Experts of a small language model: 8 picks a token, a softmax router.
Below are experts of layer 3 (counted from 0) of a mixture-of-experts language model. Rows are named router (the router's row for the expert), gate (a neuron's input weights, with its number), up (a neuron's input weights, with its number) and show model dimensions 0-127. Each number is 128 + 24 x the weight over its row's rms, rounded and kept within 0 to 255. Numbers have three digits each.
Before each expert's rows: "gets" lists some tokens that make up at least twice as much of what it gets as of all text; "comes after" lists some tokens at least twice as common just before its tokens as in all text. This comes from a sample of Wikipedia text that the model never trained on. Tokens count by the router's weight.

# expert 200
gets: "\n", "\n\n", "\n  ", "|---|---|---|---", "200", "inste"
comes after: "|", ")", ".", "\n", "=", "a"
router:139108107107124130147158111122144112108137094101112124083120123091133125143111162086133145126105157163135148153108107114170157135138131149156141140111151138103122103083153138128112113102078161101063159129122155093094141120132088183137139070136124116104104167110106106132141167136102088148121116149091150146103154112141113119137146178117166109141091153114114152146138113113157106124107
gate0:167106153112122111163190106075114116103141135094152109092129148136126099166093175106147134122174145175124139145068118136168116139136158110152094149133100135111144145057129112129138115137134141121115123069139169097115133141081128168129126148133118106094139133141107125133157131130092089158131119142100090132126139123128119118136150140142146134138117117135124110161140129083113172113129
up0:168133128149108118102152151094099147147156132086156084106145156140081096111064126107104137121157114117100129181105115116132090099114133102118105142127097093145109159089116107133142151154159134126092092086168118134188152158134160129097122157112115124136163107151127165127128103139098103120134095120116094099125142158101137102118134151150128140148159133146123117139133138098113158158145
gate1:136098143110177117128131137113138123107119153128173132109078092142140134151140143139181140120091132137125129140118125104137148145155167143103118163106126160112138134096159114109109113068108185129154116126110150113116168122104088127179160136132144072077143105119110122152137128152141167182113156142076121142131118156124079119141138156123104122137148140151096138140131131109140078134146
up1:102110146147175139084121136099112143153143175145175104142105092110119116127134139150151114118102113132100115147153152130121132129159163158096121140120092126131113158127138104121113141108117189124151115103104121146152154140123107126168143166108121089096151110141128158159116128126156166201100105104074110115142142196106079145112121161151123136133132108147127118119113127103117123156163
gate2:154162114134119130126137116077136145114100091122154095102072148108136120156121161095165156096152167142095141147106116114151169147184106102118113155110124126116172131111142125117134152121125180150107107081121153099121116119113112102138115091152101082126145114114104147121167119134102100117140099116100093124120128121114090101129139092095158131098116110145131108203117147133132121102128
up2:125179139137086156094115123119091172137129105150134060132108171138117086131129133113132132117165136114090119163112148120122129131140087087098112117128117109130134140129109094116168164138141139176130134102156123119150121146144144118102091106134118110159154093129100179103130101105110103107154069099130092120161105125089129129105110106125135151092112106175149104158092143140130123116109
gate3:127152138088122111181126105152109117138117102134117123170108102102137132157136174117161116132128147163133149138113152102210155152147099081123146140090160142102174118182138106117127080137098167126077171157128159114130144085115127193141154121135130108130106141099109111106151149125141105139098127125129127125133113116124150110118166135108165123099124126125097130138118147125150107142126
up3:153085115138157106111158116120164106080111154097145149087131122118152150114111089115107132118127111110161156123121098123072129137145165178141142133145135147119119123080154148141088120104136110122146098121097147113096145128092115088135132151142101141102094135107133114165128140172097141155106144166097131162103166130161109118165138121121100120164131148107120142150171067148127157105127
gate4:129104145160122113112142147136153120109096139125112162069126127075156153141143149134109135090154136134136127115121118129135113147114099133160131108131147128093127104109154135105172122131074114172076174193143143075123128106123125146146142149150138137159097147128125119117142144123108164150121128138083138170102133148144140115139149146113114138059088068087138138147143100126142136124095
up4:155118132099169113167127087143130106107141119123150139147091134147124101151118111119149148123084138115144155152106100093140166149150166120110154147096148157130156124150112149163103106105164162088163103087094155140114147094105110103150139107146101101087124134097105120148143141157101120145107162141164105117161136086145099103154150143108098088148167164123096148140155119127126100115147
gate5:126136159125163130146138075119097125134102146128158141157118147122131152120175193105101125142138104167132117149136108117131166116105145097158169142132137115136115094127174136107126116142088145151038172178123129122157137098137115141132099110133116149110116169106140153127127143114130125141122148151148148133125114090125158143119149136128147120125168050121145103108119093153151129123102
up5:136130119086094128122108112138121112119113086172034148141138144116104136132093147138071113131129125124118122145097138131148156120108166162170146107150112124104083106107105094112149114132124121131060180163149136136146139129155111159146144149140134157141122121113128150155133157103142124131130127132082126153132089098125120128125149122115145113151123092102142138124119136128207096142112
gate6:221118132095181102140181116158141091115124076097106097107095155120109122141115144100140156123118126131131132147100124106132134137105147160132124150130150117095121108127106126109091101135127147103124150091150138100150123140135101140128107130135142121108153151126109125116142138132164128133111131159104152134136095075134136080146132181137159095172095177132112125132122164140159164159117
up6:055130106145114124141081097104153128133081166114128204126121091119148160123131150133146124126132152141125157124127097114143145135192154143148150152111146152162145145124144161149127122125108120108107105180095147118129141099107132137152166147140098135130096125106130134183127130135097123143113150137153142140094178146146136140129138091100101136125151075117119116134151087150144088122134
gate7:148133115107101108131116156169130110058125144100125126084120089138125127133126143136158186114146174143155145159128109130116120141112110157119147143130171166122134105139134100136144130118077126159116133105163147110123151105138088117124148135176121127146156129114078120127160107148109124117089101161084082127135116142125124086149142115136076123136120104121139187187128145085142123134118
up7:137166095112083148115088160139131123098152137145126099102143117144073125104127127163127159119154158135116122152126149146086102122096102127110114122155140121154123135127117093144157152124056102162113123105167106131135136151163097109114112143154159151161187119156113142109141102119137133092113080118123093106154103143089132107128117100154104143139144096147148174160115154081130136139130
gate8:119098042114168122108176107172154074114154069142084116106113143166110125150142135156097104127139115156165136127123129133134108105136134133165128133126161141110151066102139150178141115107119125056171166109120134121122107085109167129134148144132137129138123156103123128122140139121125140116132152139135114132104112090127113124125139092120121135123093117101114146130147161137116152153139
up8:103139084107115142123147126173119119139145093168099133120125179174091134121178117132066119150158085129132116111127135149137112096095115133153105098151132110120114103096137131154150126139115113089136185070114113137141095122150139148117122161118154155150131160117145184110114139112147115091152136131149105123123117091112142132114114075146142157142126094129149132104122161163149162162117
gate9:164123112082105090151181107132154108089123108102130101099125114104123091138087113119128166139105150126150120115117170118165138119142103144091122148136159130074137117165099133116096122126128149106124124095142137109093140127133096161141139136125130105119158177107126087132129128119117104139137101107104143124143154106158126084140157180113106144117093178121134119132135127050103100111163
up9:146130122074122132116167145150128145160150112108143114164140130132094124115096130169112142158102118156122098113145160148098141106105105099105112107153120138110153137164100128117112152145132102128131105097163085160175085152143118151140106166118175133136182126149156125128113108098145125094147094120147138097113117112085176139107098138150159156130118112150130088083096136114094157159145
gate10:120117115106154107161180125142127109129100147135165146145103103131119132156133107079129154101131093156147163144129116104157158127113164165151116163091134114108171105107149167115109105150089140141118133079088156095125130092094111142154100107109115121084093157104112109113147158167122133135110140174111100150127137102119148109139168116127108114128117135079081112149151117133133149144086
up10:141126125096161123058107140131119133121122125071159081113110081163117142124171160129106127153121082149133116121141138118147133149108087092153143141144115113129152121167153151117127125118069148147126137118113129125154109096123112134155107126140117113119161174129166105112103137111135092113117154107140140150098184092110171155128120073163124144138123147143158180086124116134116134110136
gate11:121142147145163099092141135151093110106134141137084139139143119111128137143163137039141150112139125167124141145118144116138110133180118117145134147113143142091137138139114084087136114103089130129133157216143142151129155095137142175138128081097118113121141165107132129106129150133123108132121136120100177140121138139137079109138149113138146101115058123130112132140144165147124104106126
up11:094159143140104144086128165121092151150166158168081110129155144134107140106173126090104128144148123143112112112132163146121089106135087095122106107147110105099112120118107084093153146143109109164146162164155109155138130145159123167096103089087152136142149126147149159113096127107146095107157106098136158131120108161107117145114107098156152148128092113150149106106109167151131144135117
gate12:137109085100131126128131130101125100102146052129105163141128146195131074119125143133101121125131141057120164160122165131135131108108101141170101098109115127063123098123137119134134125122111118090122139072167124118094105129131114173145111115137139122139093143113134103147127124119126135110137082136098135152085111088135112129134133133071135113115107178129124117142144146152142131123142
up12:117095160118163116116155143126152179140124187132164134118118091106165144134138104159140153117152154131167108128129154130152082136090127125107105149152165160157123142108113122147159108113134149167169116169117132123127143128111149104104159147118125156110160140138115140079147140127111173142163124138140119128160115173127130124129134099180098189097124080102124100137117120110094159154130
gate13:178126123166129120138194066096146117114144125074130127135134116128141149143120138053125097085144104132143133132142121133160177159127140152135136102127138141135163118109132114101116110130151120077095121113121136124147142128109102144113133132085094079098174156109121094134140171122129137130118144142155132155143116188136124113153120163130115121095125137082120111080134140112136133161102
up13:093121138078152115137094168159121139122104104173112147121110126125133141158179127184145168134087139152131119114095140114116100104141124109153164150110148136091117107098135146138138110107103167176161148153116143098110142093130119134159149103171162156144099138123121143157121116113101096151126103138111134141098141077145121118132167108098130120167102134155147176174137140121139108096148
gate14:122161156070109115188151083125127137139211084125093096123132147126091093138092121120154130158101131151120113128137124133159169128140157105152133115122161132132137124099122167143106136124115148097134133049120130128110144145127104167107137095122108114126140156126130120103114156129117084113123145114154124133123149100124083133117127133139153120178091185162131128123115146109151131114131
up14:122175116139089137166134112104119150150187068119108099104128150101105110135092131127160125167130119158109112124158141145160141103106124126175143116139158121137130140073148169140091149135092134119092124092118111099108127160130122166120102110120123135136147173137142119080102161126108086098125118109117126099112142131114142148109112142138166133146099180171143111109113107080130138118156
gate15:171127099112121096136153118128146137072133109117085137162106098106122123175121158141136135091089153143115130136091101106110132137138141094129158151116125108074125120136147137120128108126073139166126098133110141130113162106126139193164119094147130145128123155115102142151134140161140132127066110153158106150125138108140147119146135088112114125091125131082093164129115132069147090151099
up15:150146119143102130111128150134128165120132128128100100192126117132110099118112139163111121122105146140090097141116141148102123133122112084105137119156112100113094166144134111107156148137081129157117119147116105157155135127166145189129106108131154172145127127141120179109112129116177135110097082119172087120141115111109170134109110105147132145079106110100142137130076133096148092182121
gate16:148108158116137134157170146125131136127140119142153127097147160091173153115132178095099144119189144157126119159136135121150140115099115116142156148134143142122107120104136112124142129106073135125091101148107124104122126140115090146107144080159156118125055171122129103102131102122102078114140102145111116107108139144129124132122120191134138124081106153116135146138128112115169145093066
up16:106158097118103116106075135143119114120094136120098136154108115155113098145116070122148118124112112078149144096113125126114130139151159156123085116127101120116160124116107124113135119135183106137177173096140138139120134121124179111159141184115099121147205107124109153144138167134152183136121155126118091150151102106138121120146140074113114134159128107136109123127126149147117123137170
gate17:156159141113122109114156120121147113128163125133144098084089144174116130128127107113129104150146119099097138195138100117126142146175117092124141104081164191172129119112124150087151109131134148088143121094102146118130138103117117132118125092144110111124122122107093096127139125201110167148157096109112131137145113195141113114124147152126126142140093118130106161165153120121120112149116
up17:118110096124148095145138097140141120114079141118114162145116089090177138148145129121130145111112150137176140068109129113154176145115145164160132164145102121071140113126142114133098109106126137165121159170115146124102159106113126136163146157154129113100102175104127143156157155129153111147087173160115151149092148104148100111152161146097107109118139140098134117112131129143143101092126
gate18:189084121114147115162127110077138137163076100089115102123085094154159104116090141140130112165114178119117147179151107099132125102112145087151153143074160115116129116123145131092131093149091129129149128123120158127115177129146149101145120105157100125125128136148101136073138102156136127135123136150111136148148159121134152077129153121112131130113116137079104144142131115110147112143129
up18:130128156159133140112154130138124115142138154069163143115185127111120147136152134138087133127108100141134118066122139121123159140118165169125098091189097109175126103132153164103067143139173117099144147141147099119151109150103139112109157142162169105123126093122150139143121151147109145126150163144132139139143121132139125163138090147135143123192121132134144114105153093167149126120149
gate19:127114114109127134145119107140161108113130095120099169118115116118123139175096140124130133090121115147149160138111105108137156154160186158137185159081156150105144118111128126120089108109124139136136120095115159119098143090095110127132138103154088125129127146085108126130183132164134126155120110147111123168131148122145110086147168143107152091146137131076105161149165136160142095116072
up19:097131114147104153116085143180095134148158118151143137127115143123083088151121146146132141131118089126080113140151118135136099122129153123104155126107130131138115131143123099088089131151148141107170108046154124166133088128136144120126097104144125141154172134119117177118130071149115105137142082106146109111173120108119128080130112151143151128173153131104141151122151162148125106106099
gate20:149148183076120118154167161132115124128172114129079107140129134112100116122097139093110135138116154135140127145103160119157158128145141151146132132143101113096122133091122124099112125098092157147081166090145130115125148152140103161113127067123133109137126167132130118117127164133137101130137129127058152137131117158126086126127143114134162099173059189145138129114123121123145105126109
up20:134149153087131131143156158159140132138161144139095129157125155127086090126136135088106132140129148127152126147107169128141137125115120167127142111145094099108107149064124114105150126113104151155111171098137132136131145147152125166112150085116136115135152130157134137085138189128156114133140097117072146112150077160137109122129133113133150104186086185167139104119115139156154105126147
gate21:179179150132117105157192086145127100126154094096115150107116113102121108145098090114129125149102171158122134129121071135168161132147138116119129110113153134112144090136117125128088144095122151133115141072136141121098148126124154144156118115141148088125092149118106120121148138187125134150121189141122118145135112092128129120132145119137157138163139174090109163109133134102170119148111
up21:165195141148111140127181113134101139154132130114136129144164152124092096102101092140097109156101152152088107113156105168135147104127118114103117099139124086151106128134105112115098169129124123151116115091141103149136118158156167139140103139117157124136117111154138166114118109138152157114169141111151118119148117096099157143096105107169174172161158152130148128094105145127175135157139
gate22:141126138146102134150159077134131131129125157077078154113145138131144126138123127110119151140111116164115154117101143093102111118161123139114126129118130173133164129117144131128111094115173161075115150122129149132156113092074103175130174134135116128132127099064092057108131151153112098159131095155151098117155119156151112079160138119091148134107135130095105138121141130118140140151122
up22:125168151132092159140138112164094160162145156123108137107151179129106104106164113111102155148109126118069110126108148105092102109117098119122111114144117133151135159134123102111143122135160127079126108114155112159150066121149138160136137143116155138136152088107128123110115127115136120141144071114205104080162105132109146104120104144134155145094135116132126117098112156123132152179122
gate23:131142123122140104153140141140129133106082095141161097123067081090149169152080122099192191137109188126142120156141135126149100100145126122122141143109130176095124137149133150117143092099135143151138092123112133112104151136130085123112143111134141125139123162121123153120141134143147107165134125162088166135134129140125127105130119142130144078114103136114140184129130170127122080160110
up23:127093121136136128138145095122146109138129165086099196131160135165120125115167149142108081130131083138134155107127096113127149152140149158148154128123139109135153104099170123144095135172089109084106157139134139117134108105093141132164141136142094128122092108125127082112132129139111148104099148124137107163129151088160128148159156138112082126156147131123098097137155088141148187105159
gate24:157110148126136137134162140167120086105106135106139127108139113097116109142063100134137112104135197125119141129057113141152125152131124154143120136084120158115146137091111089114123107087103128139115109087099139141105152121123143099130110137121143117101151131103105105122161108132100106123071138152091082139126105115131122090150137147136149083144129145130090159183134131135116143118072
up24:141125125108157107140137092109141167127110106114087117145084109145152167153187143141155129140124108161137140094160134103155157143146138108137163156144159134111141095129141163130125118113123136142127153140129151083105138106106101163163171111158124116130095159125140106127108104170173167091158138122149172160101166131129131134139152098103095149125088138119143135132163140106162079119163
gate25:144138121077123140150128154135148097071130112130133105185113126142143114190110105116125146126179143092152142181098104117123159137109169124134137122139157089104139128094143136182136118071103172155142130150150135127131156130135127132120136117156125125133141150077101106100144132149140085110083126100084107124120157116122096106161137103126113109132111143152107126171150106121123137160106
up25:122140115111093138108113162136122119113138133161126093160137126162127114136109095158095136159175113089155109173142140148093120114086121139096107100175129082121103134124119121168177145099128116145151133138159093167152107164166116136120117147119139150140158118117146142078121104102162097094103109095086086099125111156094152120115107101156128154111126102146144109148107133145109165147145
gate26:100121101062143142176139084147136153122083109103102154115131078101128123142140106116160181163101113129138133096128091116151151162139099131181132144118148115139117117111148138136130144128101132085098138102119171092128138086088163122145113119157106122093132179085112114157135130155123158142125134130156134125120118078154095111127152168089119122145152123133141141136096126125147141115151
up26:174110136152158087126136156108175086093141124145141117112100151154152152140100136134104111093132156129150140148097125112134116132150173162100151140111138164091148108112114145133132106089116158149131135161136131145090130139113079130147152115133141123128114105135130085120163157155117120169108118146074139166112140154151133117170172093113127078087089140106103159162162127118127106114106
gate27:153139100108108096150186129119165076109143145134121080163128093115130135173097111107137148111104131124160127166103103135164108153143135115114162114120156114112144111094127168170155103109101129093149165114111142143094134125132103137129143119108116115139107172115082135140126192133111133116094127124133100126115138102128129083144158132126153135117112137119087203142104163122130145124096
up27:109089150121162145140102105118134135137086109113110186081107119128177162114142153124143119117130137133136154112131114097104169137137150143180129164097134171112151107146141125106097115114132141154081101152111154087116137095098116130149141130155110116079117125105145086155155104147121124179134131168094171165108124145152093146147127122112090108136120135125124100117159087102145111100142
gate28:151164089100148120145136081163130109075156150123069135158159119104135115138104095135156158142140168126117129149114104144170136157125143127129111134134154156139153119145140131174138117138123125059120139126133142116093150107115133155139104080165129143126136163113075103144144110146134118138092130151108117133113153137174088128120160145137079122134131181150158149130138149139114159101086
up28:146116138160143123114170159095149075139087133114165131114103081136165164155113118134112094103105117115152126097105109101112131085157115177139144128095121105090128144095136129108102160120114136186138121098113140108123140129080097114098118114072125122107110104150156115124159136145119123177154127148085117159130139138148104115161150115123127117145144131115108133151095120066139112150158
gate29:165129125107132106164148112089144136117077100132173107096108154134123121132079116175100145092131124101124149154133103121113152122121160131164129121126166126135155100076117146120129096127124126131096169103152136115103133146119139159125132119119141155130087147116118109145125183150149137102134172198123154164086125070135109105126138114128160127166075100117106113105149119143122117150111
up29:134096133156184112101113117164131103103119176115136148118135095105156134142144122091152127105145142147163158147102134098113121162140105141097156148112125144131123148159141107139141109129139133106140097171094148132147142100103147083133162106149105090092125097110101134101143124138099134143110117107096112077162149182148114096164139164110096107058162123128101143153153129114131128112146
gate30:099100107110126093128151127102152118126136150151164146149099099133206132152115090087163110119148131131166176123103135084161130132141136145145139123117134163105174098113134102119127115109102146094164126119088146105104147126110105120141184122155140119107066132085095109151171131147095128175122171121108131132133135125130074121142127131119150117136130135123112143142163125157146103118150
up30:162136170119168119116176094147146110103089107072107139090175118115070155146153156162150146104137116171140118126144104143123105137120165141098152144076156130107128137121155148154082119101163151144115160115122144103128168104090136128147134129122126125117166147115136113115134145166122112093110140155144161136109115103165125096171166094115089113099104140126131133142146119138144131128112
gate31:115127116112123134129129137159125121124141111143121182107111150137110112160154137150103170139127103124120137124132124121135144126118140127189128114108145139087138088106151180188132112132102150085145162091112142083136112095129095145141129119135132131126150185097131145095116199140144123115138101136159115205162139076125139133134142075130130108157154114126111152132133125163161137158123
up31:141117096151157108106141144128129099115127122106133088142129113102158176116114134105140106091149161125148145136103125121092104135133101122065117167140107125152104143124114081051149126104134116179106116166154134097119150126121167117120118122146130111152117126129115108151145085135116098144105149144087151078064094173148122116141133157118113112094100131105131130143140139107110121084151